Below are experts of layer 5 (counted from 0) of a mixture-of-experts language model. Rows are named router (the router's row for the expert) and show model dimensions 192-239. Each number is 128 + 32 x the weight over its row's rms, rounded and kept within 0 to 255. Numbers have three digits each.
After each expert's rows: "gets" lists some tokens that make up at least twice as much of what it gets as of all text. This comes from a sample of Wikipedia text that the model never trained on. Tokens count by the router's weight.

# expert 98
router:134135106143109163060061141158113073144073121135119108176099159109102102117117149140131095122105145136138060150106131144169185109172149120131151
gets: "-", " is", " Is", " Me", " You", "|"

# expert 91
router:119081147139140192166144095129190127097106211124060156103162150133108160092144094134118146141172111089104137073177170131111142147164122105085200
gets: " a", " an", " the", " A", "A", " The"

# expert 7
router:062186191142191113167129107113091112061124107150185111093121146115079136108124119108187131131141090185148084119150101077150127042147131144169139
gets: " September", " July", " May", " October", " August", " December"

# expert 31
router:123142161107141123157121130132126136165092119162180070098087137141101140106158099115145063105081095176081081161137160124139146112104165135172108
gets: "-", "|", ".", "==", "=", "==="

# expert 33
router:115092087152069170061172099171084126074106105158154111118121129161084181144084155137130154096134174139025144147133087086123110106088184145131159
gets: " ", "–", "19", "°", " (#", "   "

# expert 49
router:112036073066135158097135119108118109169161112144140133141111150108063132096105120085145135132148192137129100053082163102175154142126116079145116
gets: " in", " with", " for", " on", " by", " to"

# expert 123
router:085105112136097102081161146091155139152086153162171145099138129141154121146119135121129126136132103148094137142170158150136135090166042097071163
gets: " the", " The", "The", " this", " a", " This"

# expert 104
router:209078111131124172103063103152082129097183123146145096172159183076079130133092108116121067165144073156158113169148141125149086169160173142096077
gets: " is", " in", " was", " be", " are", " used"

# expert 72
router:220079073122075100097067137107167131144187103109147107122166178064149111150114165103107128176129153108123129113085134128176083147078178090134121
gets: " with", " of", " for", " to", " on", " by"

# expert 112
router:136087100160144106114207153122162082112088133146135076100131153110146165197143100135150131146120106154165162128170123140179152089103102096085147
gets: ".\n\n", ".", "==\n", "\n\n", "==", " \""

# expert 19
router:209130090138143162127149141063078132177146120139188172122102131105155136117092112034058143115182175156137213119157126167119136100154111123135083
gets: "\n\n", ":", "==", ")\n\n", "===", " |\n\n"

# expert 47
router:157117134180157156125138101122138082156111097127126141105109116116124153157091137179109096135102132177133109149122133188097096091100106103174200
gets: "15", "08", "09", "25", "24", "21"

# expert 126
router:070144088152112133137159133093097098136118161151123105103114102100159161092115094135103111142163221122139078117124181131134118076151115163151161
gets: " |", ",", " and", ";", " (", " &"

# expert 73
router:103159138106163145123100208088085133186170137119142187147151156092143054121128107164175172182165148181156089138135121121132153063194104181183125
gets: " |", " in", "0", "%", ";", " at"

# expert 120
router:189118181118030164181126075118093095150131138144163179113129115168154109126118126079112093186139134181127153122111136126133129115126111131119119
gets: "-", " Born", "\n", " Coordinates", ":", "=="

# expert 89
router:104162121192127131100088122077096092149164095138125097108132135153138179190137102101113105117072106110123146147171126184170194162084090133129165
gets: " all", " both", " States", " two", " one", " each"

# expert 88
router:069149101078175132131121113082074151127135106099142104156178142140179199116143117124118110093185116156072112214092190195124099143154127146138123
gets: " also", " not", " later", " only", " then", " but"

# expert 113
router:149159050117118164155169111133083152110124132145162130110149096172138141110066105175127094152150082163143179148155138135119091115133060184109161
gets: ",", "),", "\",", ".,", ",\"", " that"

# expert 76
router:114074123167072159102123095154104115091148100136109131139140103189156159155130131183088081102176104107083126091119120105121163117139146109175124
gets: " ", " $", "   ", "°", "     ", " Polling"

# expert 14
router:097128152101141123068169117148103153138077081090153190141114147192144121095109113124099129098169077155133105145188130145092135141121093128125126
gets: " first", " most", " his", " second", " career", " national"

# expert 116
router:109141146143137172186152183118184145096104120137079175074116144107107155082151139109185171097138152051147143132181084150127073048184147124104114
gets: ";", " |", ")", " m", "0", "C"

# expert 93
router:089113112142124068131131118131095120090117097113185097147114114086111151174124183141117145119109134087138114166162115084172128140113158159076139
gets: " ", ")", "\"", "%", "–", " /"

# expert 68
router:112133164175175095118166122138070132095106121144169164145067195064107150128129119097122107121116099134164076126134080126147096100077106181119143
gets: "0", "5", "00", "10", "4", "9"

# expert 34
router:143088126068153198121068115127147048109119089149073124149112061091097071146138118110089125085102088105129093170155109115155177112136171124149130
gets: "th", " National", "st", " of", "nd", " New"

# expert 65
router:118092140140186110051060090134106078164093099057148123115048133185176156130122143135103191096141118106155169143117169143132176104090161158151140
gets: " |\n", " \"", "|", "==", "===", "\n"

# expert 108
router:095149140183153174164104064077139161164058158114131163090137143063070154083108135099159126091098086130160135151154125138121204172188141123119086
gets: " C", " D", " F", " B", " M", " R"

# expert 69
router:207170096091115150121116115133115133121100102134166104177064133100149116099088106169086071131078105168176168115102179115076081106140117100072180
gets: " of", " in", " from", " at", " on", " to"

# expert 50
router:097076136106153175122140124157157162104110174142128107111101148117149177112117096120157161123079088077135084151123099092143145094090188138133149
gets: " of", "–", "-", " to", " for", " from"

# expert 66
router:071162087127128135153101130136097168164093132144131151101184148129120169187130085142135142097208127170098097187133199169172170169175086153138159
gets: " and", " but", " or", ",", " while", " then"

# expert 64
router:134097100132144124126147100206100114076124113141098117126070115152129156119088124178107163108159145150112212177097132090108134102162153135121122
gets: " ", "–", "-", " (", "20", "/"

# expert 102
router:121160205131168099126193134104112157125138115105163129173173141146212191180169168136165152148118086158119153143083053133115157161096093169146083
gets: " to", " would", " will", " him", " can", " may"

# expert 119
router:148152099142154105145098128167134117077103090074148123130163123108105115096099163145124093155157117110143132146123054152170162109135096197103110
gets: " and", " |", ",", " in", "\"", "'s"

# expert 105
router:088103110092144112126207110097110152088169135127114085124124111183093133091131134113182084109158171135115141127167166135128076099178154169149120
gets: ".", "-", ":", ").", " -", "|"

# expert 83
router:099120100140165139135121094104139097137106088113129140118117114117171135123120117105078127090153086154102168111164156119096095174147179128068158
gets: " the", " his", " The", "'s", "The", " their"

# expert 42
router:090147131169150133072080073105128084114103090110168118082113149176181122135141126133154132110135146170122169158147110156135166117135143148093143
gets: " to", " de", "o", "–", " San", " from"

# expert 40
router:087080085073147150135098129140159108152172139156139122088145126154104137101185137091088140123104143128113131139169144135061126147161137140158116
gets: " |", ";", "|", ":", " —;", "″N"

# expert 30
router:083213103172175084162086103112111104110108077115160122057134184090161153126159107122159183136184112155163090150145112127122161168138095173134164
gets: "\n", " |\n", ")\n", ".\n", "\n\n", ";\n"

# expert 43
router:095131116155162127161149069155169130140172179070109177064091114152178155060183142166103125097142159126109131111177151179104115187157177124087198
gets: ";", " a", ":", " |", ",", ");"

# expert 28
router:142152080135147142086086162087098126079151178134142167100123110152117134153136174083171132125120123140122132129155156123100091116149067157158160
gets: " |", ";", " |\n", " —;", " ·", " -"

# expert 79
router:062143148142124102133107133085084184118151132145061102079099140139115192124138133130146122103119115160177083138137102148130101128151107115160108
gets: " |", " /", " Team", ";", " Player", "°N"

# expert 122
router:092122129187102161112164105081088180098102126124124081151108137169162108168137084139108167092144157115121121147196127027078155046154166150110121
gets: " ", " $", " +", " −", " over", " about"

# expert 57
router:094072110089126158121151135161143103096149072098108125125131107126084177102115142162134086105142187144098129087161182111129130067161142163063143
gets: " |", " –", ":", " -", " (", " /"

# expert 80
router:113146096109145130168173074103113109117080152124168108144140137121066156146153107147142038128091164171160148155134120124184078157153053106134099
gets: " in", " In", " on", "In", " by", " for"

# expert 3
router:088124107090172123114129139157134135129100099151102135144089140069183101144124068110080094144120090128109114126164130132123096122131106080127175
gets: " the", " The", "The", "'s", " his", " her"

# expert 103
router:129096098180164115106128116134130123160134106129137079176094101050160149135159122160131141088121080117169114165183176157151151094101031157147119
gets: " =\n\n", ".\n\n", "==\n", "\n\n", " \"", "==\n\n"

# expert 52
router:088139128160115098140130140137059185124103099113065136142144109163164137148110143131097139128200132167088151167066118148171124141161127112102161
gets: " and", ",", " or", " &", "/", "),"

# expert 90
router:168146120100132150072157098118118082127135090175175146119145108161104135085200174070074097150182163130101134168152135136082106115163068153083100
gets: " |", "|", ";", ":", "=", "\":"

# expert 59
router:152061179194163110198167115108186129111124100083144135131140115109122159200069104140177094118128108149064144129114100184156081120084179140164150
gets: "20", "19", "00", "18", "10", "11"

# expert 125
router:152153157137141103079153092178103100105174071125151084079122052198174130059183119132096145181165074136073142125123121151055124148146106191125142
gets: "|", " |", ";", ":", "==", "==="

# expert 10
router:103092184106135135153139139143108080099119112130171136146061151088089204142158111131133107091186154111127183176111120101115146162099120091162170
gets: "19", "20", " ", "18", "17", "–"

# expert 94
router:109146125104164112103100116151071095131135095145152125123108073122113117127119141085125135127151152147103124171149100170156132105174110167101095
gets: ")", "\"", "%", ",", "}", "),"

# expert 32
router:093107204111138154131184098172129145134094093091107160119153097101069149200148101105096089163144089172143152135150125103131140121171152114181122
gets: "0", "1", "2", "3", "5", "6"

# expert 44
router:179166059093138104141140115066158132144190149190160113135083122184137124068156146128137099139168136133109085147150155095089063188107145134148159
gets: ":", " |", "-", " by", "=", "|"

# expert 12
router:102137111101120141188118111117066121124122114086148124122103159098160140090139132124205083034185130169089123130088161167177141103154140205167097
gets: " well", "%", " -", " |\n", " part", " such"

# expert 9
router:161096103133082066084104155103140137188119135149115101122172146109053114134109160085152111140140164092084122134046184053122161112078147080157131
gets: " with", " for", " of", " made", " to", " had"

# expert 109
router:120083176141152188101149159197079134102123066081147153076175149117064171197091072176091136070121139188105183141139123076083118089142191064124151
gets: "20", "19", "18", "10", "1", "2"

# expert 92
router:187150037101121133100100146131120099152141129090178127181089135100098081124120131143124072180071114165160113109097187121092150126101139077082159
gets: " of", " in", " for", " by", " on", " at"

# expert 63
router:079141142137179157077089073108135127156124114133145138161083149111133186104088104084149142138159120153075145153141172117144112157167113146131080
gets: " was", " is", " were", " be", " are", " been"

# expert 2
router:088179158163188136084117108162075156153088116119113141138139166119137145205154088079100126184111116125090140068148103107182174105146208158152127
gets: " two", "0", " three", " several", " many", " some"

# expert 70
router:117147091096172122191175137099096134091116125109106096155138132189148128094031134133115085135139077126125198166182155119154121102171102126085171
gets: ",", "),", "\",", ".,", ",\"", " as"

# expert 99
router:072124107170182133178103185195079079118111105124130174154133214088149082163122112079117111151121100137175116094097123163153188117109117162164179
gets: "0", "1", "2", "10", "3", "4"

# expert 106
router:179102121136096085140148103146148065114090085112149146071084159163104126147109135129121067150057089091164089102115104196168132072108118161148173
gets: "2", "1", "3", "4", "5", "7"

# expert 48
router:138157156150153138155112106070112103142124122088139089048107146150099170150165114110096172174134114140120097167110148163159137176095112154133151
gets: "\n", " |\n", ".\n", ")\n", ".\n\n", "\"\n"

# expert 23
router:096111122115097115097196168144140066160101106082129091106114093187132120140164160160163116080147105151184150141107137169151167156083133152172122
gets: " that", " which", " who", ",", " where", " when"

# expert 11
router:124171150155173149128099095097124124107119152139161149144188116136142148098123113129116172099157113114145106133160150142114154153119055094102123
gets: " to", " and", " would", " can", " JPL", "=="

# expert 85
router:161123185171148128140155131165137074078192084143132125102090125077053156133122098186158072186142144150070124149137151158124088129081113145167155
gets: "19", "20", "18", "17", "15", "16"

# expert 77
router:064158151147170121117121089147093176190124133092168141144123135062140089117123089069148169089164120116176098101195155181112180147121096124178151
gets: " (", " \"", "\"", "_{", "(", "°"

# expert 60
router:069072158182155127099165093148166111191137125152096156158196143179087139135109153134179180082142079163139109102140165105156171137135148129094096
gets: " as", " was", " is", " with", " has", " had"

# expert 22
router:147124164156167143131159073083134156126088140127196164154095150166108158106207103109100087147097166122144121110126137158160083122146115083124133
gets: ".", ".\n\n", "|", "\"", "0", " |\n\n"

# expert 86
router:130146094130200104101153131114084149142146137097077167075092105153060066122207079167066152075132121077168133196155145074130162097119187110154135
gets: "'s", " his", " its", " her", " their", " His"

# expert 56
router:100114143122133063171157168141161148120119073067124149173076124088112130124193110161102164119140126065154117088171157141128107065059193139128170
gets: "s", "k", "z", "t", "r", "j"

# expert 37
router:176174138133094103164122111113173121121103082136148148167139129122154118085128121113160138121158090066144107119154093072074161144197061129128098
gets: " ", " —", ")", "1", " Star", "2"

# expert 46
router:117149079169060094115123115127136163153146189157106026090107128128127115102122105119134165125136093073116119126107163169143147107158072081160107
gets: " he", " He", " it", " she", " It", " She"

# expert 24
router:113064103217152138135126158098075085147084138078129080144102165103126115141152122103110099114122115122083090086153185147137140138180123115071109
gets: " a", " one", " an", "1", " part", " un"

# expert 5
router:141090134108162138114096077106151161099136116111161150144163177091084149109132107143127151111160130152153148103191124149112164111149124180136119
gets: ".", ").", ":", "′", "°", "\"."

# expert 127
router:089125111088180146116147134172111164182120127073100151182094127063139097073162089100144182106147099147151094167142166139111148117176104111076144
gets: " (", " \"", " had", " has", "/", " have"

# expert 1
router:104107152164142103139149077158074115090148141130123141205185139153143150144175104178181151076123100122182085099137103138128159103094126193130140
gets: " ", " $", " —;", " Votes", " Notes", " Length"